{"lr_router": 0.00163, "learning_rate": 0.00526, "lr_mult_up": 0.675, "lr_head": 0.0114, "warmup_steps": 200, "doc_mask": true}
Below are experts of layer 6 (counted from 0) of a mixture-of-experts language model. Rows are named up (a neuron's input weights, with its number), down (a neuron's output weights, with its number) and show model dimensions 192-255. Each number is 50 + 15 x the weight over its row's rms, rounded and kept within 0 to 99.
Before each expert's rows: "raises" lists some tokens whose logits its average output raises strongly, later layers aside; "gets" lists some tokens that make up at least twice as much of what it gets as of all text. This comes from a sample of Wikipedia text that the model never trained on. Tokens count by the router's weight.

# expert 124
raises: "20", " -", "19", "40"
gets: " ", "–", "20", " (", "/", " map"
up0:48 57 53 25 43 30 71 41 46 37 35 24 79 40 50 60 85 78 61 35 68 47 53 68 28 44 66 42 50 66 43 20 51 27 53 38 65 65 48 42 35 77 52 48 52 57 64 58 14 50 53 73 51 40 33 31 42 51 66 24 57 63 52 45
down0:41 41 70 70 41 59 72 46 54 24 46 53 58 68 35 63 61 43 37 47 49 56 37 58 36 34 58 55 45 27 58 84 86 44 69 61 63 29 77 31 36 63 38 28 74 55 53 61 58 59 47 58 56 83 07 40 45 48 48 10 75 47 46 41
up1:55 35 71 40 55 64 45 51 45 48 71 62 65 93 44 49 44 15 60 71 51 45 18 31 81 44 57 37 80 52 31 32 32 32 48 59 33 29 31 61 40 29 67 68 48 42 68 49 44 48 53 28 59 30 65 43 28 51 83 50 37 84 54 73
down1:69 51 46 68 44 32 53 40 46 63 43 65 25 54 94 43 57 26 31 62 75 45 54 33 60 67 64 65 51 52 49 64 52 54 51 33 69 41 54 45 47 44 68 76 63 42 58 50 71 43 22 45 40 44 39 48 50 19 72 67 21 40 44 40
up2:75 72 64 69 27 43 41 49 36 30 55 67 57 39 42 64 68 47 63 22 79 54 52 41 58 36 61 70 47 42 50 64 50 52 67 46 31 47 59 23 46 57 45 45 75 52 34 35 42 15 41 48 66 73 63 75 54 43 50 45 38 42 57 31
down2:68 63 64 42 36 37 83 36 40 46 47 38 52 49 54 46 41 42 35 31 27 53 33 60 30 61 51 59 48 81 47 62 47 63 35 79 19 59 51 68 56 45 49 43 32 66 40 69 36 53 24 44 58 22 69 59 47 94 13 44 65 55 45 68

# expert 101
raises: ",", " and", " the"
gets: " was", " as", " a", " is", " (", " he"
up0:84 67 35 45 84 83 66 42 38 65 39 61 30 54 41 49 36 73 23 43 50 29 62 68 59 62 28 23 50 53 43 56 50 44 42 37 50 36 53 65 26 38 61 45 67 42 22 66 31 21 48 68 20 51 67 52 83 55 39 50 58 73 29 43
down0:35 63 80 70 24 22 44 64 67 27 65 32 52 60 61 48 23 46 64 56 44 60 42 45 29 68 67 63 19 59 78 36 39 44 80 40 31 54 60 37 38 61 53 37 33 82 58 64 61 52 39 27 41 30 39 30 47 50 59 74 54 10 41 49
up1:74 87 86 48 46 78 33 53 68 43 59 68 47 40 60 45 26 31 38 59 56 39 64 62 28 22 65 64 56 43 54 48 56 26 56 55 45 50 26 73 42 36 43 61 61 36 43 52 51 73 45 43 48 62 65 70 45 45 38 52 54 45 50 58
down1:47 20 58 73 52 53 54 42 49 47 61 70 55 45 59 51 47 63 66 70 72 40 89 64 48 66 37 65 22 79 16 47 49 68 45 59 70 40 86 42 46 78 44 32 52 39 59 54 53 63 32 60 32 31 70 35 18 71 60 40 51 63 41 34
up2:60 72 25 53 28 74 76 54 37 51 68 43 44 41 40 27 69 76 43 51 58 55 48 28 36 45 50 50 60 31 63 26 57 54 54 45 75 65 64 58 51 68 55 65 50 45 40 20 41 43 24 27 44 38 24 70 37 68 35 43 50 45 42 42
down2:67 84 54 43 61 48 45 50 60 39 37 36 63 60 52 26 46 62 38 38 23 49 31 60 34 40 48 40 35 52 59 55 74 52 30 59 30 59 81 58 58 50 29 66 52 52 63 14 50 62 44 49 62 52 49 71 67 11 89 34 39 50 50 48

# expert 110
raises: " a", " ", " f", " h", " st", " w"
gets: " the", " over", " one", " some", " years", " first"
up0:33 30 27 81 24 43 35 52 34 37 39 61 26 51 37 45 32 51 52 41 50 43 46 48 51 46 51 45 64 47 44 37 27 35 78 48 60 74 49 46 55 43 44 43 64 30 78 32 31 39 55 53 26 54 54 81 37 33 52 57 51 59 60 46
down0:51 54 58 47 32 36 66 40 52 46 61 69 51 69 61 47 48 42 42 61 52 55 35 65 57 70 78 55 72 69 72 69 26 45 65 59 57 47 46 58 65 26 42 74 69 49 46 43 35 68 24 38 70 57 47 51 75 39 60 47 64 57 65 65
up1:60 58 32 39 34 49 69 30 86 54 75 58 35 39 58 53 56 49 50 52 28 55 53 63 69 59 61 63 38 64 35 25 32 35 79 27 73 71 35 49 55 62 51 35 34 29 24 61 43 24 63 31 62 47 43 61 41 17 30 81 31 46 60 31
down1:56 23 63 55 35 39 43 35 53 63 44 50 42 71 75 33 41 44 11 40 60 30 57 47 38 48 57 46 50 47 49 75 48 32 77 34 45 44 42 52 36 54 35 56 39 39 49 92 34 33 74 31 63 55 32 62 46 28 47 46 81 58 49 69
up2:67 45 50 51 61 71 45 35 57 48 37 53 61 47 66 61 66 44 52 59 44 38 42 36 52 57 43 29 63 63 62 31 46 70 47 61 28 81 46 26 41 46 28 55 82 61 45 67 43 44 58 44 58 52 29 14 64 32 54 71 53 74 35 31
down2:49 06 55 40 64 58 41 50 39 28 50 39 35 35 77 25 52 65 42 45 62 40 58 32 54 51 60 63 44 51 79 63 31 53 62 39 60 38 29 43 31 42 51 32 63 46 70 47 65 58 50 42 76 57 74 57 62 55 35 56 52 43 59 36

# expert 14
raises: "–", ".", " or"
gets: "19", "18", "11", "17", "15", "20"
up0:53 53 52 71 52 44 75 34 50 21 34 55 38 31 34 48 24 73 57 52 49 33 65 65 58 43 36 34 50 42 59 48 62 44 63 47 17 44 52 55 77 27 22 75 51 49 35 63 48 62 56 64 55 19 69 49 63 57 38 47 57 39 43 57
down0:50 60 45 53 48 34 36 36 59 55 52 41 55 66 44 53 45 58 32 36 58 51 56 91 46 58 45 59 63 42 47 29 38 26 34 00 72 40 59 46 36 51 58 51 43 79 39 47 66 64 29 36 19 55 47 56 58 35 48 31 54 63 73 59
up1:66 53 72 14 35 69 52 67 59 40 50 73 52 31 55 28 29 59 34 25 46 27 37 64 24 41 51 50 63 22 60 50 38 50 52 48 49 37 55 58 40 43 70 40 54 57 36 50 56 36 63 64 56 70 50 46 41 52 61 53 27 71 36 47
down1:53 57 40 39 36 33 77 45 75 53 70 43 18 36 46 63 54 59 62 52 42 55 55 59 40 69 33 33 63 87 29 55 58 33 62 70 59 66 27 60 55 56 85 27 75 44 31 56 70 76 40 50 58 34 52 40 24 54 40 26 53 58 43 80
up2:52 19 55 48 44 73 55 61 37 09 33 45 43 33 59 39 78 72 61 53 89 41 33 61 67 56 56 32 31 54 68 40 54 40 72 28 49 68 55 59 31 41 56 55 56 40 67 65 51 90 58 55 58 47 39 30 45 33 46 64 48 36 51 51
down2:64 89 65 53 40 24 26 68 44 30 32 52 45 79 50 17 55 22 56 31 66 43 59 49 29 39 53 48 54 53 30 60 54 41 29 66 48 69 51 33 61 35 71 25 82 53 29 45 21 25 38 48 50 52 46 32 37 50 81 44 22 51 51 44

# expert 75
raises: " the", ":", " to", " and", " a"
gets: " (", " =\n\n", " is", " a", ",", " was"
up0:38 35 55 31 55 55 50 38 32 71 70 33 30 42 79 35 22 74 71 51 60 51 50 47 54 79 46 76 43 34 42 54 54 49 53 30 51 56 12 22 55 49 38 59 63 36 16 57 66 40 41 44 47 68 43 59 43 88 38 50 59 41 56 78
down0:59 44 44 48 57 34 47 70 55 56 50 59 30 43 46 69 46 46 35 65 20 58 54 67 56 49 67 48 59 66 95 68 63 49 57 41 53 66 60 52 63 54 40 49 22 44 53 46 55 55 51 35 62 41 51 39 39 53 38 66 40 17 19 47
up1:59 51 50 44 36 55 40 38 47 60 44 44 27 58 50 72 43 60 45 62 41 46 75 63 39 45 53 51 53 49 49 52 50 50 41 46 34 36 29 54 61 72 73 57 33 69 39 49 27 20 50 40 51 33 60 37 80 52 47 53 54 44 48 10
down1:48 52 39 43 22 59 53 54 57 48 62 53 56 66 28 07 24 64 72 59 32 67 41 40 25 53 33 53 65 76 61 66 50 27 73 50 46 60 55 61 49 30 17 70 42 56 64 73 40 52 24 75 45 45 72 31 63 51 45 14 55 34 64 48
up2:65 69 47 61 60 44 36 51 55 58 63 17 49 35 79 74 73 61 37 49 65 64 47 68 33 62 39 43 59 36 42 30 55 29 44 41 54 64 34 60 68 53 61 59 45 46 44 68 47 48 47 32 50 64 59 60 36 37 43 24 54 36 48 19
down2:74 25 50 50 26 61 70 61 40 44 49 64 32 68 46 15 38 55 46 44 37 36 39 29 40 66 40 65 73 62 48 49 57 70 24 60 52 45 39 69 72 58 62 44 66 60 31 44 44 00 68 55 41 60 46 67 58 31 35 72 39 76 35 42

# expert 111
raises: " In", " It", " As", " With", " On", " The"
gets: ".", ".\n\n", "-", ".\n", "\n", "==\n"
up0:68 24 62 29 55 78 45 44 48 54 42 56 27 54 61 53 59 83 54 30 55 59 59 81 50 45 14 24 52 49 58 33 48 72 49 69 63 62 57 38 33 38 41 86 52 63 45 74 52 38 57 61 66 33 38 23 41 44 44 65 33 60 54 62
down0:76 42 67 49 60 60 58 52 44 54 71 44 31 08 30 51 61 75 53 48 33 44 50 43 42 48 52 57 48 31 58 43 60 67 44 64 44 71 37 53 34 72 53 42 58 68 55 31 31 64 64 66 50 33 35 22 58 55 59 65 34 69 53 67
up1:54 54 42 52 49 45 35 36 57 35 49 63 64 69 51 36 64 41 70 54 74 36 27 29 52 38 46 65 44 36 38 56 47 37 53 38 59 62 42 62 89 51 42 47 66 45 58 59 38 69 71 37 36 88 47 45 52 47 54 52 72 37 34 62
down1:61 64 55 50 61 48 40 45 52 44 70 55 55 69 40 66 37 85 59 47 23 54 55 53 42 43 54 28 41 60 52 58 62 52 49 15 61 31 44 42 80 59 51 27 52 63 68 23 85 44 46 32 30 48 21 60 41 41 44 57 50 51 72 33
up2:48 56 36 24 68 70 31 36 59 49 36 68 67 56 60 72 51 70 46 62 72 50 34 56 33 71 36 74 41 40 32 46 55 53 45 61 45 37 74 24 23 22 67 37 76 32 54 62 52 26 48 65 43 56 65 58 32 30 48 33 17 52 40 57
down2:58 62 21 36 56 62 62 28 43 53 30 63 44 53 41 66 27 49 62 46 61 87 26 52 49 41 42 45 74 54 35 34 61 45 42 50 56 70 62 17 48 60 83 57 60 64 58 50 72 43 39 65 67 51 85 39 56 76 44 71 59 72 49 35

# expert 141
raises: "-", "|", "st", " a", " the", "–"
gets: "\n", " at", " |\n", " (", ")\n", "\n\n"
up0:37 54 81 47 57 42 60 58 63 36 43 34 60 54 37 42 65 77 38 63 49 47 66 52 42 33 62 52 61 30 43 76 78 48 75 69 74 58 46 67 42 68 48 36 80 42 60 64 43 44 71 35 38 51 72 62 61 41 53 58 21 75 33 49
down0:31 31 52 61 51 27 74 60 60 61 40 51 89 71 61 37 28 32 69 59 45 41 31 58 63 63 34 42 42 48 15 25 59 50 17 46 52 38 27 73 71 53 59 74 30 56 65 60 31 67 43 37 67 50 25 35 56 58 33 41 59 61 70 42
up1:55 42 60 60 36 58 40 35 56 78 48 40 59 53 72 48 44 59 34 60 66 58 54 32 44 54 51 73 37 29 49 80 56 37 64 59 51 42 42 14 51 62 54 27 47 51 28 50 42 71 43 62 44 42 49 43 45 36 50 24 48 47 37 34
down1:16 43 47 51 04 45 56 46 36 42 31 58 71 38 78 53 75 54 61 59 24 48 18 41 65 50 40 53 50 49 30 29 74 52 56 83 49 45 51 41 48 43 46 68 47 47 31 44 52 46 73 19 72 49 61 48 54 44 58 66 42 36 31 33
up2:52 41 55 53 38 35 58 17 51 35 50 44 67 57 44 49 51 57 71 41 47 54 88 72 47 45 28 49 36 58 61 44 49 55 36 49 69 48 52 32 57 51 28 77 51 48 52 37 46 59 74 36 53 61 66 34 44 47 50 63 53 45 57 64
down2:37 54 38 44 45 50 49 38 69 51 60 33 58 64 42 23 50 57 66 41 84 50 45 40 49 74 33 30 38 63 34 60 32 64 17 22 55 50 59 41 45 52 67 47 61 47 60 66 51 63 45 68 67 37 34 48 55 37 51 63 31 77 43 20

# expert 35
raises: " set", " and", " or"
gets: ",", " was", " to", " he", " He", " who"
up0:48 55 40 52 59 57 32 57 47 45 46 98 49 50 63 53 57 57 57 38 51 56 36 35 55 49 26 64 66 78 35 40 66 59 47 40 58 56 54 61 42 52 65 25 46 39 26 67 46 46 43 53 49 59 13 59 60 53 16 66 48 23 37 76
down0:56 42 45 53 59 55 43 75 57 68 72 32 52 39 30 61 45 47 60 51 51 47 29 58 34 25 65 45 46 41 56 69 37 78 44 47 40 49 62 20 79 39 72 46 61 45 56 56 58 53 53 41 57 36 48 66 86 54 48 27 61 45 65 47
up1:50 52 33 33 20 50 36 54 48 33 76 65 73 45 56 34 61 75 72 50 65 53 45 58 14 39 70 41 52 52 64 55 79 30 59 51 53 53 46 36 66 49 62 43 66 62 63 42 66 45 44 51 33 61 45 27 67 76 74 34 44 39 35 32
down1:50 67 43 68 39 50 47 47 65 48 46 40 61 58 59 13 56 35 56 51 38 53 63 63 61 38 60 49 65 33 68 42 15 03 46 79 61 66 59 24 66 52 34 60 40 55 52 75 54 23 54 36 54 46 54 47 38 31 56 79 61 52 45 49
up2:44 67 55 32 49 57 51 42 34 47 64 35 58 45 57 54 39 69 57 42 63 55 59 36 29 53 66 50 55 45 85 45 62 61 50 69 47 52 49 20 35 61 68 66 27 22 40 27 75 42 42 31 35 63 41 75 87 63 63 47 55 63 73 53
down2:91 49 44 13 35 83 31 26 33 41 25 41 55 51 71 80 40 46 58 74 37 66 59 51 45 78 59 29 65 71 53 55 36 42 43 31 44 37 65 36 62 57 56 65 62 55 61 50 83 74 49 26 45 42 64 34 52 57 46 35 31 41 57 53

# expert 130
raises: "ans", "ems", "ales", "ared", "amb", "ab"
gets: " \"", " b", " d", " st", " t", " s"
up0:48 31 42 26 66 35 55 45 62 69 48 22 70 68 36 54 47 54 36 66 29 94 39 48 32 44 50 44 43 49 64 69 57 63 47 52 63 38 75 60 39 56 70 52 38 54 52 48 48 64 58 16 50 28 28 35 54 32 52 70 70 51 17 61
down0:72 30 60 64 16 60 68 36 30 23 52 57 34 53 37 17 51 44 60 59 47 26 57 42 42 73 51 55 43 51 38 47 72 42 44 51 48 43 39 56 47 46 82 32 61 60 61 42 70 59 37 38 53 39 58 27 39 60 42 43 58 52 78 62
up1:65 54 45 66 38 56 44 50 32 43 62 54 56 48 38 55 56 44 71 68 48 44 68 32 35 17 42 56 90 72 50 38 63 33 51 33 27 36 32 48 48 61 58 65 59 36 56 40 46 45 80 80 65 48 56 33 28 70 38 86 72 49 94 48
down1:55 70 60 51 24 36 53 36 52 58 40 45 66 32 40 41 43 37 58 55 64 55 30 33 35 47 33 46 38 36 28 64 39 51 48 64 42 32 21 64 60 56 50 46 61 57 74 43 54 40 69 31 51 15 18 74 44 63 24 38 28 64 35 42
up2:64 63 47 23 63 83 26 53 32 33 47 61 49 53 50 37 71 63 42 42 62 45 69 51 31 42 49 47 72 51 60 19 41 53 46 74 67 40 44 42 32 69 48 29 59 38 70 54 67 34 43 43 40 88 37 62 79 48 40 49 41 37 43 50
down2:81 53 46 39 54 60 55 50 43 48 28 47 69 47 59 46 43 33 45 56 58 40 57 39 42 37 45 72 49 48 60 28 20 57 53 36 41 61 58 46 68 53 42 94 72 57 55 57 42 66 45 42 49 51 56 53 37 42 50 40 53 84 77 43

# expert 26
raises: "st", "with", "19", "20", "if", "Rep"
gets: " ", " (", "(", "–", " [", "/"
up0:73 40 46 61 60 30 44 72 45 65 40 62 49 41 50 57 46 38 45 43 32 19 87 62 34 14 59 39 60 67 30 69 19 41 75 69 39 72 51 51 41 04 43 66 38 40 74 53 46 49 66 31 72 41 55 51 73 45 53 53 48 40 32 18
down0:63 68 38 75 56 57 50 43 33 31 80 80 50 58 30 47 17 39 71 59 50 65 27 33 42 41 59 53 38 44 24 69 48 36 76 18 44 60 46 66 76 54 46 62 51 49 56 39 56 53 30 42 30 61 76 62 40 23 37 24 77 37 51 48
up1:20 84 34 30 65 92 45 46 61 42 53 45 66 39 42 59 15 94 46 54 72 41 65 61 34 60 61 65 67 73 53 54 48 28 55 64 53 48 44 43 33 14 39 55 26 38 79 49 58 54 37 64 39 50 06 52 59 44 43 36 49 61 14 49
down1:52 31 46 43 48 50 47 47 69 58 44 74 72 59 43 59 31 35 57 50 45 51 37 40 51 54 70 33 53 67 77 66 55 29 23 61 48 41 56 46 66 38 25 57 43 39 28 55 26 51 20 53 57 16 61 50 40 41 96 60 31 34 27 67
up2:58 54 44 70 53 35 51 70 49 50 53 66 56 62 19 59 32 60 58 45 38 32 60 36 46 48 47 49 52 21 51 60 48 30 41 31 55 44 46 29 60 44 45 74 56 79 53 58 69 63 44 42 58 70 54 53 69 16 35 51 53 58 63 45
down2:67 52 42 63 28 42 77 36 35 31 20 36 45 56 54 28 39 49 44 50 16 75 40 37 77 95 54 37 59 48 59 42 57 62 50 74 79 68 63 58 64 56 24 44 62 42 55 38 64 34 40 38 60 45 83 32 45 61 40 64 46 37 33 46

# expert 22
raises: "-", "===", "|", "==", " (", "Ch"
gets: " |\n", "\n", ".\n\n", ")\n", ".\n", "\n\n"
up0:65 39 58 61 82 40 36 33 76 52 50 46 53 53 58 65 50 44 50 58 69 63 60 46 82 18 67 42 46 41 82 75 79 57 17 25 64 33 37 69 70 36 45 39 15 60 34 36 55 70 85 53 55 69 41 51 51 47 49 33 52 38 61 52
down0:64 77 56 34 47 40 64 59 50 29 58 43 66 34 87 73 68 60 52 19 38 64 46 36 61 70 42 54 21 34 25 64 43 71 50 58 79 36 45 49 35 62 41 54 47 62 71 48 72 54 42 62 44 24 51 45 06 73 52 38 28 45 46 51
up1:25 54 72 59 40 33 37 49 55 33 59 48 53 48 73 42 70 40 69 53 74 51 61 84 70 49 37 46 07 43 65 75 61 45 54 39 58 62 53 51 36 44 46 60 22 19 28 43 50 39 68 45 67 60 37 45 32 62 40 63 59 66 54 24
down1:58 32 33 63 32 70 85 64 51 57 41 61 52 44 30 52 42 44 42 49 48 35 49 43 61 36 59 41 69 52 45 37 43 45 33 44 41 62 63 38 54 39 66 20 81 62 39 50 41 70 57 52 36 60 39 30 53 73 74 53 39 86 51 64
up2:54 64 41 66 39 44 68 31 44 37 74 50 53 73 54 58 52 54 85 36 24 50 70 61 52 60 44 32 59 30 52 71 26 28 48 46 47 57 62 78 56 56 74 60 66 63 62 73 34 16 45 46 56 57 56 53 48 34 63 58 39 35 36 56
down2:45 64 86 64 38 69 50 41 67 66 47 43 33 41 53 35 35 43 47 50 37 46 83 57 55 46 44 39 29 58 42 12 61 65 58 69 53 66 23 64 75 55 74 61 71 24 38 22 53 42 43 43 46 50 46 60 43 47 52 75 41 40 54 47

# expert 123
raises: "-", "if", "iv", "it", "up", "am"
gets: "\n", " l", " |\n", " de", ".\n", " r"
up0:70 45 37 42 49 39 72 36 52 40 47 50 80 64 47 36 49 50 58 38 64 47 45 84 42 53 28 43 25 47 34 55 61 47 59 47 68 43 62 54 69 60 44 50 65 50 31 11 75 11 60 52 66 36 52 33 73 36 29 56 38 42 94 45
down0:65 64 37 63 56 58 56 64 51 21 63 48 47 63 76 52 24 40 20 45 61 52 51 62 14 46 76 59 41 49 43 39 48 93 48 67 50 41 41 54 79 73 54 31 33 28 41 40 49 25 69 30 68 61 35 48 74 42 14 21 66 73 56 57
up1:78 69 35 64 28 44 35 54 38 58 35 62 58 70 52 42 56 52 57 55 43 67 52 35 54 46 69 74 28 28 53 52 65 29 48 48 40 41 66 64 22 59 32 76 35 21 37 44 60 40 45 64 45 68 62 94 48 33 41 80 37 39 54 52
down1:74 38 60 55 59 69 38 64 76 61 47 72 70 66 34 32 51 57 51 53 48 30 49 44 62 48 49 56 60 45 63 56 39 31 51 36 38 30 51 24 30 46 47 41 42 36 19 28 64 36 86 47 46 35 44 49 45 64 34 47 40 70 55 24
up2:56 40 43 46 63 43 49 28 60 68 43 67 53 74 43 51 30 48 68 68 64 26 33 65 79 70 62 52 47 45 36 45 79 34 36 51 07 64 75 39 75 49 37 49 29 38 35 82 41 56 63 65 51 59 48 35 71 41 72 45 89 68 50 46
down2:75 38 56 49 67 34 54 36 33 27 57 78 75 35 47 35 57 59 24 34 50 54 52 50 80 51 58 69 59 42 27 66 61 41 69 38 19 50 69 57 52 48 35 40 35 72 26 33 53 66 43 34 77 51 63 63 57 47 56 50 52 41 53 50

# expert 20
raises: "ers", "oc", "ist", "itt", "oul", "us"
gets: " P", " M", "P", "p", " K", "M"
up0:60 68 63 47 65 30 52 55 54 52 54 61 65 39 53 54 48 34 71 47 45 55 32 82 43 59 82 63 27 54 27 69 63 58 61 53 53 43 55 57 17 49 37 62 59 49 59 66 70 38 34 38 30 45 68 83 10 50 36 42 66 50 58 50
down0:51 39 49 34 87 56 38 58 42 51 44 60 45 28 46 61 54 54 68 06 50 75 45 52 50 31 55 54 81 48 23 74 31 44 54 82 73 42 39 54 40 69 24 69 45 74 21 54 57 45 73 60 51 62 55 55 59 55 38 48 23 50 38 64
up1:59 35 75 65 56 39 38 45 30 81 79 50 67 48 34 46 30 52 49 56 37 21 52 69 55 50 44 44 40 41 54 29 45 47 64 34 53 51 49 28 59 53 48 44 26 72 65 68 30 43 70 43 66 43 61 71 46 56 42 14 41 21 54 67
down1:49 28 60 65 66 41 54 44 29 55 49 55 54 48 46 20 28 39 51 58 45 47 64 49 52 47 64 79 43 61 47 73 49 78 54 55 63 34 22 42 66 61 77 25 45 82 43 54 39 53 43 74 40 46 56 55 66 41 61 48 62 64 77 81
up2:31 46 43 42 23 58 54 40 54 33 36 51 58 39 33 43 64 34 59 48 20 46 48 27 29 61 33 66 41 42 98 48 66 37 49 41 81 62 66 58 47 45 49 76 61 50 44 52 44 56 58 37 62 50 40 45 27 60 62 41 31 30 43 40
down2:25 66 69 61 35 69 19 41 62 68 61 37 68 35 50 65 26 43 57 10 86 73 60 64 29 61 36 44 62 64 45 60 56 47 60 56 61 27 45 32 38 44 43 51 48 50 37 31 41 53 59 26 54 66 70 52 46 19 46 51 53 51 24 42

# expert 131
raises: ";\n", "20", "ie", "19", "3", "24"
gets: " ", " −", " +"
up0:55 53 74 55 43 33 35 42 43 62 45 37 06 33 37 64 32 71 56 51 71 21 47 43 29 53 58 62 63 55 55 31 58 51 25 57 48 57 62 29 35 42 59 43 37 58 55 46 65 36 44 38 52 67 65 39 24 58 78 57 51 43 68 35
down0:45 37 28 57 42 51 47 22 51 46 36 53 43 34 61 67 47 66 15 46 49 36 47 39 42 51 54 42 52 47 47 41 33 69 66 43 59 33 71 72 41 51 32 44 54 49 41 46 48 66 50 33 69 61 46 63 30 40 75 51 41 61 65 37
up1:37 40 72 64 53 27 17 84 49 67 29 14 51 66 70 70 51 52 62 52 46 47 43 47 48 57 38 48 58 59 46 61 08 62 37 46 40 39 43 72 37 40 51 52 56 51 71 36 81 48 44 56 44 64 39 48 57 47 46 62 55 60 35 41
down1:52 48 36 37 45 34 49 48 52 34 55 36 52 52 40 55 58 57 22 60 50 43 56 25 40 51 97 41 53 46 37 40 58 68 38 38 51 42 58 67 58 21 42 61 51 44 77 62 50 52 63 22 50 70 63 68 44 57 37 45 22 27 51 49
up2:45 46 53 23 47 46 40 35 37 46 30 49 57 60 14 52 66 65 23 34 38 64 74 35 53 67 55 35 49 46 60 24 23 23 53 39 37 42 57 36 65 40 40 71 34 68 65 27 61 69 33 29 52 39 55 33 64 28 70 38 40 91 48 65
down2:28 22 61 38 47 30 43 51 75 74 37 50 35 51 67 45 62 73 54 56 37 63 45 38 67 47 43 40 72 54 55 60 32 47 53 69 29 26 82 37 41 50 35 28 34 45 50 65 26 67 69 48 82 87 49 61 51 31 47 46 48 51 23 56